config.yaml
n_layer: 13
n_experts: 48
experts_per_token: 2
d_expert: 144
activation: "swiglu"
moe_layers: [1, 3, 5, 7, 9, 11]
routed_scale: 1.5
balance_loss: 0.00128
balance_bias: true
router_z_loss: 0.001
optimizer: "adamw"
Below are experts of layer 9 (counted from 0) of a mixture-of-experts language model. Rows are named router (the router's row for the expert), gate (a neuron's input weights, with its number), up (a neuron's input weights, with its number) and show model dimensions 112-223. Each number is 500 + 40 x the weight over its row's rms, rounded and kept within 0 to 999. Numbers have three digits each.
After each expert's rows: "mostly gets" lists some tokens that are sent to it at least half of the time; "comes after" lists some tokens at least twice as common just before its tokens as in all text. This comes from a sample of Wikipedia text that the model never trained on. Tokens count by the router's weight.

# expert 45
router:521490470602556518491538483497491517507453547499463491475470514504504554523535549466447448542475506573522533475580559518464596550487528523434493483510520497497535531433531480515487490513542411510507436475530479484482532487492393545497456492510468551538502547435444507482549449578440471528477507495456521452558494456503526472489487488551
gate2:391554458594475508450515470469425570507522559464508512478521470533493495513437529498491448474564478503457499506440446563528538527523504546496454501518540474559520432493466483454515555455539456512452491453461503499463551539446536522501502486498507488463469473486493437461555454494543448508511507548418443461512528526515526585514503530472
up2:473446505468516441496581456549473571539522535497584471509492447413523493466476471492566499521518488453503520488516536515509436475451524519506423505554503407497517503501458517486511452488457504567470450503489542393496572446456520464503569538497454504502519483510484521511526518492501528481429534500472518448508503422460493508496466483568
gate3:454526322521558553606499520461504431499509472437542523487468479527554523466473546470598444506514497442468525452436509469529448442487398548472510467515490500550512499526516461491476514423536496354475445506468523472537535443508563541500499575457460458464546444499466427501480500469486524458554518440518537547503419524480452460454398562482
up3:541532526517470439506506471511468460540502536460530446546562496533432496540517514493487431525507427572509505513565443531448516504494515483451558462503535510460502489476447468445556510562561500563450462475513582543443499523520502496529419546557524502515533491436528499454505537460566562499438391466540535469517528467526491541509560503433
gate4:625526486379486513413542387523563458509497520396524539558503504554492457473450488487499493544526499509484496537497506528575482501531525562468547464453443485524488509526398454481496556491464450462517537548469545516529493515458424516431497424501502458508436534541494527503497486568523484513592518440531485467466496511439523527512477517485
up4:469520536572484532543545499544495449509502476569473446403489523487542505520494504509495494543523473450570518631509429567469491462509545516477438492516544457474431508525563509497506482487548510461535478481474471464503543519564538484541472504523472519541495547571485460471484516442454514446542494504534521449474471503505477576471508479535
gate5:544514465559497458484509492468533513469452549515502562455486485462514529531471470508588439455461513545426497532572518520483492492502482480440467558495481502519455468497457523523493442444481546552541538462510473551508502563548519437606532474508487501522437501524494502524436502562479465474521512396431604514516490489519504494483527483565
up5:438538525439465545511508496484501502448589490490494497508534524508520436463490495499454422484506486544512542490483474522522520461538561491536513556480486502502537476536520567459484511484518509526543526468484579529508480473565569442544474474491537491527439547494532481523496556532542634443429467532548501530484556512513544459524587471469
mostly gets: " The film", " of the city", " The album", " The company", "The film", " at the time"
comes after: " The", " the", " of the", ", the", "The", " in the"

# expert 24
router:581487464529469517485540457500512454565549577522520441499457557478516559522496608417487548562463465509465503505463514460512573537511534537478425465515510465470510524526493501538476568563492425457527500486554498520480498462444498535518497440500470543515530501436458443449558506552474458513455502468375515502566509462491524484472440510498
gate2:581546469453491510460493504446443542485470439511592508506527499543480512501543474481506518508496476538536551508523529524486508510557477515421520541412446512565450421480433476494491490425529486505517537484447508414559492541488517524460430554511557529491462466478540484455456558457484484431533506442501523608433466475458438456485422523455
up2:591513515492504513514505534454479500504472503533520457511459529555495571495531484513551470415485461533487478514465495482504543488519510490532498498564466490552545497596523489547497493512480519505515500408533492568526561455473493514498442554484549458471504450493452480490523510549502575507590521415542560503548452512427580411398496460475
gate3:488457493467495533531566509513480467460411457437515465498482466505512511471483592534473513546413525546494510486520560535526469579534512481475492499544504501524441457490521482554478468476471467453499485509488567536433466545506530511500460482551530471480451437508460470515486428463551425444466509540498494538535538548513498512494511503468
up3:506480463548494398519498425444517509492500459513490465487518538486542538541545547571473487478528483528384505537490503448552509486467529438477504560435469552517548483495407447541589430580504512504457463433486539501525567555532523533510471514512430494452508514480506507481530525495537506498463521465413516542509477446494490555466527574456
gate4:476588517519483517503508531524455538487515505572504508478478503425524568469524454596464490469462534485601493465506499497520522523509534556521454441518531500534521490486523524519468490562478458481477501506478500454472513549515426465479453502509437423448479561464500514449447480507543424507470498562472576486527490449496615501419410539592
up4:481514467500482483479479456566514570455558486525614466499533470423520558513502536494556565518516499542583481522593575563517527504526538527569471487555495474437518511521522532535476534578468483450478501508518533519503441462475516562471455438514508446470489496535549530456550486505503495487529465540504516463547567521544470485478496449501
gate5:527494506444535428417531451494557520453447531537487520514479483552505537494441529492461469559493530469515477536509486541504461490577525529497585521458525527520524443486524521467539503484518491457471509519526531432500544485412450570466464542551502594509481540534486465413512478510442492489540485528541482488565496496574512420489506473491
up5:487529539521455526527462434487486446489536444469437458590538509525436481475485444508502495523502512491536543417501517509475485459483473504454523467544466537452480509467526473471487433461537522506524518466487513482508521501562528473524579480537507502516482478413556432541545459563482486491489541532460605467518554449455465562469509513535
mostly gets: " / (", "==See also==", "== See also ==", ": →", "; Q", " the S"
comes after: " | ", "; ", "0", ") | ", " P", "3"

# expert 36
router:500508432552479492492517465465527441540520532471475446508532523520537568426551627455485527595511462528528500443451549487493577535480552573474433515515552468571521524435514462502456522510498476519467468458541424510513490503485445576511499486489483519545511513465396424455500510561407459520381499522482513450565498504495548470458456456522
gate2:469453464479445514524461495517530424511465500558490509488508517474474502505455557574537467522498413509574511433474560517471500473462495543568502445501559484513507498502475579538509466514508543476451515549526457371504542549485494582458435456459508432455429559486500531505440461491524534534484533459495470526537505516456530506538494563503
up2:479502470450526453516556462442460512452496470553458534488559441518567540513522475464415474444452515507528459489456514555524489516544479512434509443518437479510423466535479547506473498494485546495538531415448546519460463452450509550437519465549421502519546481552630507562553430496527409490548444480531505522516532524583507425519505467606
gate3:477580552555554493561495485523451580464436617481422502517498498492537543539459559540482478521463501490490541510528513521422594474436528512480464473482538444429502542504490500480534557605602524502497535487531483528542474478536473501457529500520480542470517527427433434496526508526480480501523522512480532553508436550533538492498457430554
up3:500487450551510569519509484562386514502524566431449519478505494585519542496472448510547514468553518526468512496533494519449518465555471485536517494508585478454479448526485476471485505462487457475398615464588571507482463508558529487454523475482458559448450494527453453451557526547478416555466536485522529468516500577553472511482543478504
gate4:510551412557491534531499529477484537533527498492618486477476568452587494611480484543460522473491483459468540499539507485478509519411535478539486476517492490473487547461525517448442500565458483497532510548503543559586501448539413466519528520517467563496485558520556511514508504534463588478516472458423488509523542446519530511558442480508
up4:474480472457431462567477496491525490457454492554460489387405545459511465408569500475479558456500531524467428552492471430437486462474498556482562470427552470509377458537527478479523456533544524522532504500517532487425488454475546555487484537484501489492440468487486437538471445490495558503515529487508511518409553529505440487493482452509
gate5:520462451578490515537500486522515443515533539613530535508463498493491478526445506525541479513445471531528526505513551508468505549433478500563548504506473503508384478582510439501456538463507487455541482488530445444528493439505457537539547531556470462461494485502519526503562444524526484501497532449503570538508464524485496487549474466559
up5:493552494516566494490452519514482630510525492501525549438589512529533456581510533502545473483483571486487497511491446482482425504508495414508485486488494439507533563522503467494481579511482495532513524496478554477560517493547487464539503561505608399507452448517562518549460440468483522465483474574457459529500509461498529495514535536437
mostly gets: "- Genus", " ISBN ", "- Authority:", " | MF", " | FRA", " | RUS"
comes after: "\n", "0", " | ", "3", " | MF", "4"

# expert 32
router:498541462532530565478494448521494432613496547442494501505464538486491528521539596419517485515520506539495525494484513510482503505571571544449524515523536491423492468473503477552502495476511539414547422475570424531487537449504474512460472493601509492529535536484436491509541501531377448519468489500428481524581558481462518471456460462503
gate2:556500492563516561521518535541480481520521483586563518510507527565467545429566522485494547485540514471473488532535483437494534545451487533460548466502484576538481436532492510492514501595479519525560529479500478446501484527536508481452507465437463479496498504579511481484543602515491473510461452500611487572444518499535490415491481576475
up2:487507487506543524545517475494508517500509433376424490499515555509487501484570504463484520549557440494471470423423473453433531557508535513575526497531539565466540524498502517496517540434489507531506488462523474574482527519578522493510402535492478410515540457509508540473503474534484504489531474499449541503490516553447463447527546534457
gate3:497509471490592466451558492452480564514425504445492538472418465499472497457512475460537504462490505451502512549547533529489539463509525475469493543511464483569480583495520491396470444454491534497514553417526524503472489465475506510507429523527466555536523528495522526513535476536505463469494523470573463495511529574474499555478544478488
up3:476523493477571438517510420539448531519543493439443465536384437507417472505490484465575573523485421486418470475489594543438504502551431534455544527480452506525494484482502525453529516480561519543455507390485493477511474519513493484521476563518525470499495465480551528479516449489496529518478481486542486527472559493510576462527505486463
gate4:461446511518513470562473507510515541477531449535497570528443487418506472560516532544492470472447580515523484456503486486437567501495471544544493480510496534525514438484515535575493486509524471554561511516505555473411528591489453526523468575441519500538540548539451511531438487521516562510560497485475489541495493469497550409545521555524
up4:529484532544467443472483548498540476450465534418487440477452501453502486509487474483523575462501516394500448491461476546518489514487487492496449512470469529514522505476493481432560479473499493473487483531522490519494497441477500493425558531476473439489438489484572441538447574487527423477499512466487492479450420533482439547524497428450
gate5:545543492537529512541454532463488531503420509430503478513491530464491539533510517485506504478412450493566528504481450437474476490544492440581496482489511586534515549489496506468473421514538475498478558556491551542474555530478531538491449429517491467423518441495541474531538523565463506478521560597488498499535518477411524511457484518503
up5:489533485609503514487439557497508448496472527438584500478471510558531446553468503447460543486494412510593490514528523524572494471511446446555480462498526519519523528477548518490439452571527543509555467513517503474486530540514522487460548456530557554577507514458545484499506510563503444560478495532444486438493499479426496524553534506453
mostly gets: " inter", "per", " non-", " sub", " co-", "- Species"
comes after: " |", ".", " |  |", "===", "==", ")"

# expert 30
router:551477516548511524484508493449446447519542544426498484436511531520556571451506544382465490575507443552527520450547531500484529529531566521473435522475496475466511509429411451487458544510523482479521502502564474507529512415479448546499499468482482546553472521498480503436551515540437476505483480464479582503534493498429544481464485500463
gate2:564515447448463522419465490525532484476493514481526534543569515459527545509510503549435477459475456579416532481522577492430507574537524471462510558474569435533489502505473494478513424493463517470388504458470476490585508503556498574558534454537464573430479501506473510566567469494417469422492482503512490453480432550439484548471482570528
up2:502505476510508527533530525527507425489447484565528506495458488437465557479508550509570526432419521556471499506470496480436524421490489505502430516478507469556451462494478512482457446538551513463434453515482428425575465486502460525507553605514465472432463539587576510479527459518543491527498508400461546535464478468408465487485501449538
gate3:483525471543505559528517542546546424482504555544481466480447523491486525500469461497467492450524491521482545501482526539510551462558473510427475551439474577475564486513509600500442463494504435458579541473513525558499480486483529584498509544503454548472540510528554479485505565507479412539462519427534465526461469541537470484454589554530
up3:456453481522489471542448521480445542496465495513480497527529505497500468528463531526491489499477457536511506580421475504506483556492497410517576464569489537453591562496550454514454533624460471570496504562481506449515524491537474464458554520527503440486431504520496471475452533517511480455501459522415528513566598432500506470456528525482
gate4:512497498472513515550551484531467481474466535532533410543457527573487493527508477530468507509469548528478505516495473548467526454554489487460568570521638495466499533461453495572551560512509491558533499514455472475532542470529480563539468536491528488461545495464508492465445455500470416543506551485528495496509533487410483482451518569493
up4:487531478496510535507487477535508519514474506513512503529441533516545501487500507513444537546486546408577492514530436496492526469548462488463568469578530519448453523489506475501572509508509471455578454519459524438549529556546531538563515501474502433442481479515530535472425431455441504475596513602517501500429523465521482508445540462537
gate5:491443498524432526537434526548448456511497526475572533498549496523416480491458550467493484497478466428515508584475473540479580548622496439529501523494557413509562490500511533536500512529592427425508502523537579501649520512488510548521492520479551502504503538521498483555527494448471472446480535450477464456523527529554523471471534480439
up5:475490508502472481576535555445587493469463498504514442502478545485493551480540490515432560539415543521458459434534483487518535450495539534547459467487465517548517514491449453488510384471467508508483450442555544525415520437466464493528479463474427486478577499462501474474519504498517566576588541526504533472447424474494492442491479512458
mostly gets: " In ", "In ", " when", "On ", "- List of", ", while"
comes after: "\n\n", "\n", ".", ").", ", and", "s."

# expert 10
router:535492511529459540492564474383539473578429484446487434502465559512532514493540641479505429543485505517492513481499575482482589531517554537493504514493535444491511488480533493558482499489515474487485465455567451507492536444514486547476511487470533491489536530442446514491541448586430436475466496503443564479502546549457490511476471536552
gate2:494534492543507557536491507482517509411477465459483496553512550508544497480479470541491503496446505553464491475558574564493543555543510543541510502531506550429464442542488488529488489453527459510460483386515524456560511497453500491513440501508527410473554513507564547431486497531493480500464524454476463517516461497486451477417536558509
up2:533549527559522468439497535574447472579473533607498511492501509547539478499541483516539478461517525461511536487547492546559525541392433437488471505553533437518569560452444481503475435581523517463475556613443561602521475514535450421429484499523479502530599491535496500486505564466513555442511451554497484560488478505432518599518523498535
gate3:465468487461480540565498510516518498419474463516468484493557579421496514465488575449524511591514518456455463470505466510520559523558564534491417535462516613444514529522503530533493544522509531599538474554487474459526501506595524506493549435516514469594442445538529511461522535530438473549510574542569501496450539544528482523492543532491
up3:490503469470541481466528474513468527523503460505478473474477496514509518516549494427509502541434479437524531440403479498471432502508507449493442515503480482555433547506537538454504480529483468501513436506454481494515525522673465465436550497450490523502477486441486465503526509572540521462467574485592502543493509527477434548458541499451
gate4:491482524500498463498559543473551517510500477514420455515522522502487466404520510481554499547544471555553596540544570536509441495593473535536470553483464511584504497463474489516486518545560519466488535513528466523416487575516505399446487440534533548556373473503472522495527502585524513541410463517493505492493446489475530481457501513494
up4:474521547453553618523535527544476487545465506537467583559484510548482471483533533574484548517506477569546456393504457436461488496481481536474511493510514453391476469454563444524528493454487475452472440492520512573504478490437528475464503448506524519506476529480488507495487496484549430526554512506449539436435440416493524492497470514565
gate5:535494467555480510573530543513468423460519545554535539590481475432597528528487547521490424512505466477498522431489514505434463505488552534415483503434532588554516493504595484528401537475515492499414451427505520533477480450489545477575490508439555458504566509429507470539455493506585539523577560560580499498485478525561554426488558505502
up5:527499471509496518475423483537551521467435532490457446415497458539453555517490514495506534524511470532586498578552514532618536519472518529587485555555495433382527588441526492505486437542515479477546506454501480514459513515463468512440518430516448539475379502450453520462497524505482473514485478470473459488477464535390466540518484477493
mostly gets: " (age ", "o (", ") (", "er (", " in April ", "u ("
comes after: ", ", " in ", " (", "- ", "| ", "In "

# expert 43
router:512498447544512560491477444418485468519481531468491462428456539490547510480541585468447493490532440541567543490437481507476551472525574543475454477505555460492495537437441510528492505470548454424513498465545421497509510455512426556599492452488499524515461552426465476501496480576442497474451447485456542450529486493447544462509460447584
gate2:528504527515545523472488446467468530518465495425525454497536528542553517457467493540505437475502500566490486450523479449473448496467473550533570475510576526441452520489436477531556609502467449471505539546495527471521494527456442513501523502565456501500425552470473500581414529486488383545422465517539501486531613486542453495507501532488
up2:472542554449427433508568469448502544533466460476587475491481484540527506476504472547467460469478495570562570512463509508568463498403436480507533578505474514566418377545558486453470505437542496458441530502486503571495508503454436497525458539537500450464489512485482480511484528481543522558495468462444493527472467569553542509504462468459
gate3:483588567482523519505510491482513569505555553561510513517535552511460507532479542497493480444562511525560546564441457477470523411526474460442460536523521491543426451490483448462450518504519501566438575488515468480555506464502537524545508610523470537488482423484490503521554409488501482476451455493504471506600443471480461473535525508524
up3:491433494446455546541475511557504502463496482457505508500458499488443437574525537478624552558474460493492528550442480544464534550581481517505416466495488524513537499458449576533514577527435487521469499497518496522480440452546562460443463471483516509464527469436495497435524462524497557569528490557548528538479475525542528434488450525477
gate4:518504469532529488513561501567546480502453512494496553454487541533471486459515499523496468472471440530465512532540515509432479511540514540542524449546479479488494473489449471564491469489581540493493477510520536479487520466596549489543567465476478580625517502386515470387554491542450562516538473431449518530518486491584485537545544530464
up4:517541544536501497466471509521492531487501577433413558477543515485522503417502507524541508489528415518596485479511466515519526493541579554528502506528585547475488463449565465505529498549451516522469564548487482493423576493498551481524524457412526481623450561462483507514492429488538464501479477442527555430480502469580496549556591441537
gate5:481551492504490524540522507538581483506497470477577485549528453505455552555496466464510474528483537511451575493525521567521506519470524580443511475527567542477503503446505507485479494519539510461468433452435442494557483611474497509494457527484526513545526541436495468591449461554483505437502498476457479458458534490497449539467549439406
up5:526518500453518459524516473518525539416557500519526503469519477584565438526507555509486514472546481462494483569588500495557520538481557428519503521471484522508425465496516507454600540537447534489498534533473566568456623508466531526517448477518468547502479478605513478505472509464450549561447473474491478535552566571533453549515501473565
mostly gets: "  -", "| (", "|", "    -", "He", "  - "
comes after: "\n", "\n\n", " \"", "-", " (", " '"

# expert 8
router:568526454570540527553518460445516465534475531512472477474479566540485548456498644463485492530471515507511513472509511467445561540550521553457524484504505467477495438463514524558474501489573444465502463463593495502540543493507523549507459470479441494533531522411436479419516474594495436492473517519471480433537546512455539475422490499524
gate2:536536462445519460451489486511472441566423490462491452544455497501521518524525542528460574533477438454509573536529534489487401576505565471447516473475536481531515529462491436476508554502504500485455449501513541470492441480586487467517471512459460513499464438520456480582515496479484528546465508561554490555555515493489454479486471495513
up2:545435499465539482454489474545494538471431505540525531518506528514485507555513529498540513517461500462438505538527547432497536527545469471441528456532531496517514481537416512564454551483547514501472516450494562441502511508525519458446452511513491538552561443464488556633483456474473493525538543474470499425541555455469484476557485490519
gate3:487487416568471482475597537509428510551471505527462463484492538469547509510536497458514447525528442507519490442462542502430508537500433475463510498528532503610507523468472574540516541496452451529497463522563462437477545524488479600532501495505511528550509491482419488463524546445460537495504436510476516448647498471463508404491484529406
up3:499510467507495480524518547457451564601449568458506436458545532552493482488479468469461475503552469565532477514462499467540499530535480526473495448485545540536514479500511508509454461464495489500517494569470422491368512489555435538537530422534502532488575484438452527473506556391476500501433456503448486472593474395497434445561497528395
gate4:463547507526524442483546539507492525507530454476526465555457488485501478426531503494484571492453493562456530526459511534541500567545517557532547458473518471447435510509532439473531511521537485509517505497473523444492422502496540496519571463516543477537480457516503473499486510456479535529527492460481492487500505525434565417537421462488
up4:478477514538562463520520544527511467534540531477504489511529475492458478527480510440550521557554447456529538439498518504497553451419408527440537554495507491482503486480517513447474502525519467481511443435522503509461528494444495484523524522485483537511544508550494433515550526479495491533504452532513488513463540468456473485461500560463
gate5:498497565528575468527479562493464535577536538495465502482432503496569545471518521542567525550558445481534555438482555545532496545519484588440427510485493476455437513477510508415571481532465479505481418470441572488469467515485470513474529506527448488475513552508454483490578522553530501506485510536512550514485439439461419462523465592528
up5:441502436465484611486439501501494534566446508501432570569555571499460516551474495428474489454523458541542430552536493496531448399520525480546570492518560435559444565483465524460485561507521519472428543520487458492509457518523535463521504499486500539533427456503428501441496482498483523557501508441527554512524537432492499528510493517477
mostly gets: "124", "105", "104", "121", "101", "106"
comes after: " | ", " ", " =", ": ", ") | ", " ("

# expert 28
router:508507436559523534503532446440503504511528546480563460447456551529575548451546644434485451520461516606522511487506514525477580529512507585481451528491476459453479543474542508484535501498582406485467470515550449511524514447497443600511471467559497518608499521446441541490522501515450490498530526448461504504571516508447514495492501500530
gate2:496496497481533516520522474461523512509525504514474499532508487463454523490453519539445492545504541549591523537580560530475539470468486465524490451581480480424495431477439515584570486481505508469463560432471408540542503517416548512489545473561453497476433489522486506553491417554523500545492488448488599490515483473510476548435475505501
up2:454531522499416482561507521477453518478540560575531477525477567495549501443476558553500464491464448509474485567525519507493428540471456502539513509522512530499501513474533530534617507416508492510477427427533483495515483526541534502500544519528519505500477464449436529527479517516521496492507558494500571431496493536541454460440427505485
gate3:490501518456516548482500469462527524532467405514515492496454477498493432459569488522548458530528536515510514515449543517540511471473435394494484466481466531506449542506517452512520511525539499495509574578494459458561384512547465544517528553480505508445488449553535501481515461480490437496536509515469511478487524563498475529426425540505
up3:520493494473476442486496513508460488502464524480465450525465530502502511550458523521486520534460536511469522504533504506482523580518502466516558442491542498491505517453526463441509474490485532510552461475529544484415518490521527500519524431592454452491510475480460451491447477479503540470484437509554427518491522451598465471528527487488
gate4:553504437546495473448485496492523415512461511501514396479475519471433523478448477518517484541497451503521530470452553576557539500471519467475476455512507453451493513451495452502476475495531446489499428493495530502525517537468440522479502494419516482526459462477419463411418580505456438584510501488502476497453479446524508493505470554515
up4:551546517450506535506456448442466470524516495487466555543486506519472445506475484456503525506521531486596497499514436515462503411556483470486539538480503510493511499484496433440493508465531481553550525503510462467493529529561516492491499561554478419549537506494552516504497440533434526565493544520488514494487536541556553513415417474458
gate5:444516511503521493492468466454460536591527499506588496469467508546584513508444529478525481504542534551603565560480529506481481419486513535467455481469522501492532485441491464482524442481515560523474412490466450542461450469541446529543556431545570548527532523521452446531461544526505451496485475460450509544521431447558446505464529502480
up5:478448480515447503535397553517465537468525453492470504475507483548518435461455442549480557459425505567521494463543493456457508536502440552450522490425524444466480526511473526507571434543511512470507500491432442443466442532547463534534520494619573468556498523567473519506495518550560545541537479455449574528515459436496537536447452453448
mostly gets: "014", "018", "025", "019", "022", "021"
comes after: "1", "2", " M", " m", "M", "- M"

# expert 0
router:513548441588490580499567432444476453515514517496524498481494548510551563472515586504510473478495555469547575451515550529458514491532522519456448487468531481507494520488547508508469567532542439460468439474555464499515543473497451589500467507504467578496503540484488451509562464539410457508485491496488487491488507483457529485440491479575
gate2:571571538538490580498499501490455608513470515480548505418434535534506524492510520480512426523487505533519473510532484441514514476493481552505499545429514479493465474531493529536423554497573486459577499513492510502517560489517559490520451583575520536471514468499485441509530455528434507414544549547542514500498503576519525444444481485523
up2:497448495388504525533452528548508559570485478545496514462532556523526540470439549442524499486542485519440545451425439508457476500484544512451488569451467580472512495546537540573491484463517503505499482543473486495471501453500537471558471555538500438443496458498555423555494448509482578498498476557533530501462502575497508487495510531451
gate3:497451541529523628418522424531559460516489511462531509407456488460476453575526487498504444510486549509495524442416480455442502450538468485512539465525537481543470510489541466486458493449499493381518461481481451557576495478500406527509450467464556527439472548471536536597525510536413454458547498584540516460580492561540537513486468453490
up3:517586421570521598450454434522508489472442493513517458450448514466499497510472476471491552496502511508488545523518431428553575491512539544504563513516514496553505493525478452451444450467492543476489595515495449436564471528468454484502508517446515488524548496558468499491538517479484435482476552465506562488521472505548550504494499544497
gate4:516507424523495588485556486529551533516496519508558552493431493522507542457487503532518496443511519443510460464543488499528470494542513507501428448541445509540510624479509575464426486501479443476483507582422419539508455466503418508479527505526420515478491530501496529527565523516448447513540415454491464525479489514501484458548491523546
up4:521425493484466525520532515541464450574481466408469461519492452485483481453464496487458566450511500498481508502444450460447520553435504469501540525555502578519526447523474530504585513471548466479515449561501529502508548520544576580454525498532490544482461545562482485436471530509453562495497454484483442529501571587471518473514494459477
gate5:512489514529510544516541409550511576487470455460604484519580544528529577556532581493543477521494494510506547490454542504527526483489443502482521420458440515522496448441449531467533424470541483500526516474503490440499456446513549502587457417490444581507389435520433469530469432500484534452550438519496515461505491503521529502545483436515
up5:549543469513481486528560507471549518501531526499473504443477508460471502487482430463529444517536501550519429549549538496507513519521521533552454540489508503454511491488556554627454545562489542551462588479486515559456498503453530559400504493588507533489609455474512571498481500456532469520446520424452528444462477448493544483434504472567
mostly gets: "| Party", "| Year", "- Location", "andidate | Votes |", " | Date", "| Turnout"
comes after: "| ", "\n", "-", "|", "\n\n", "- "

# expert 31
router:562571488493462514453590513475501488537479509541485464492465541524536534483503586450528551573519530520598507443489555529485566505579568564492433458431531517494490555467496454521473458482474558417459478473501510490481520506555486539529459439545473558557526565498517409458531474501457454465490455456451477464515460490474564450454483558574
gate2:449448449473416408475565483515500494484518550537537556542485510541540480470453576479469552530468521504521523479415499481518502543487498474475512467466503469555490506532477523550540503599548495546418468483506442545450569432445476496524543494571481535472484449510456498412469492446486533563510472545516508484558471512398482464473448514514
up2:496521526557487484492497522509506532506542496439401436493462531458432508517559480542535450452442459517490509480568558489466469461458551510450578496497599478504511513467498492498577520500474440513475491476479555442543516474541470536448533537491486502542525485430509489479520492481495447461496536527482513484490543449511501542511458411475
gate3:495573532536511517484577501513505497523481449499504478649528432481477599412552520551492537499475537546472542483484492555495525523539536514468510453534479463428483446545459466557457489552446509495446449464513490434575431543502458547446467524600492575521473541520441498505532548517521423428468451465508517412517444415480481581478534520470
up3:485577525502530435490552426533561452538609501528512537541512430509594597530523533471463524578550529459492482583509485540505543412507515481527525531486463503468504469521578478501525443573471492448480417453457493508500513527485520487524525552530539451471458539459494612492537527498512477439524449499478545515419397458512549509481505486468
gate4:516490488556502475428459520484436464514462543519554483491512423522451488481572530528497496530435502533503481478593578550521471538513559500477471481449525443496592559500460524555488475442541508541410501523469517560520514428544504458517433528496469468566471574440515497575573484552498469538548449504547495475493574514559539440521514508588
up4:474540455495410531543524513596398441543479502498426512534452452516500462529539527479516550477561481476460486436458542493473474482490532518455462485548531483511552490454452495442444532402518506499555473478466490494548470385559441478547477460450423536579473497527540512493470490468493522492486478415504477456516503516568487450443561519527
gate5:552571448529506537496511400529540440518465448470520478435467545481485589452568537492543442468461493536459496468565521541484502512496498544444443481491545523428500485471481511465491492543501519451466484470458514538483508532527450505527581456509543529455504551473466498427496502503524421448530496517490533397474541477519534449548489489565
up5:485506455500545453532502511502515493454513519524508535526543491520548518519535503481484451452546520474510506534449445512426445444525457466492559525519481469451519548396498460490462572469567494480512495559481491428500560509493426493519505534431489481480562492481468516492499487590512555549534530467461550576468466547505445545440549492472
mostly gets: "i's", "'s ", "a's", "'s", "| ", "’s"
comes after: "\n", " A", "'s", "–", " An", "°"

# expert 4
router:561508472549501573494527526466481484509485531499470478513444473538518545514548629525452457577463527526543523515494482533478573497516525551470488500449530433443481543433451450572558536579519458525483534481551494498539502430423484522541502486485480547530562552482452468489517528560423433453464523520463491493542529535463546460464443460558
gate2:526504475473473562480459491524587509498486454459501549497482515459553476525460559452570429508521481543478434495492518499425551433556549523511521484427565429534471509510460498542577499452511540574516520507427484565616475412513492525492508448501495549618495490438530495495528587522389499497512449463496530514566574522494564489431431489550
up2:429502519448570533505488464489493506551460393520502434461447488463523466536520493450500505446420546482526526419470527497475538475498524548591498539498506472531473505480521494525531545452459475508431431459506571491473500449505517562516505439530454507498482573516526519519480568540523500481572462468507504555513495531548523593461515489558
gate3:557485440517536535470423512530518471469474511455526509450544547448513566440445550451498511524481540500506518568568595500500503457436532483525479555533469479542459507517553496479503536533544495473489531498582528519547474398460525516510546484467508447507439429512436512552554509542430511514551447526462519504534519553491473541488528429468
up3:457522472572493546509466503469477447470428550497503470492528582498469543489513510515491508551476498539506485517546523525461484448550508500517486564570465510518595540503466466529553491490539542473453535522566463566507506494487512507501489509480569519493508401487500418486482505564496521527530543532545457491565494452458564401521537489483
gate4:565495465470547470472531466560528456515495486541487462490447534552473528574551474456472480470450442485555502495542511459447555504540537437447518537453540359501417536484515501513494488567486503505441514466513526457504452450483467593495523569535545541528469546495521516582513501508529499452500494520510456504550522495536541436536463482525
up4:452492373473491451459488467497472491541490477525499410554549514502458501440515556509553595528607490502471491531485497573507452418521512457471473505495497478479526564470520479427564489441473485425487530485561415518477491504439483503477473553403484524488468534557498579483408460470524451501475465528586420446505548424581529505488403472508
gate5:541527539464508517511535539538516487539499518509565524480465557575544489518539525521467501584487492493440542504573478518495468516475560533476477397495489427573503550569447464476553506494468532463534500494511501468577473450493514501544495518502572492543508489542474540531537475502468506536549575464501430516537573551455509493491481519551
up5:518545435507445519527508501541449547540518508510477473449502526550498463449521538489503480518476453561496524464466528503562469524433493499460468494468461548522467477517509541461458541479503465501545535564425469510417521489510480547437495460528447435535484504500489597549478528499539423424453495428485460499488562553549517518501436461527
mostly gets: "ib", " cont", " applic", " Top ", " Hot ", "agn"
comes after: "–", ".", " | ", "-", ", ", " to "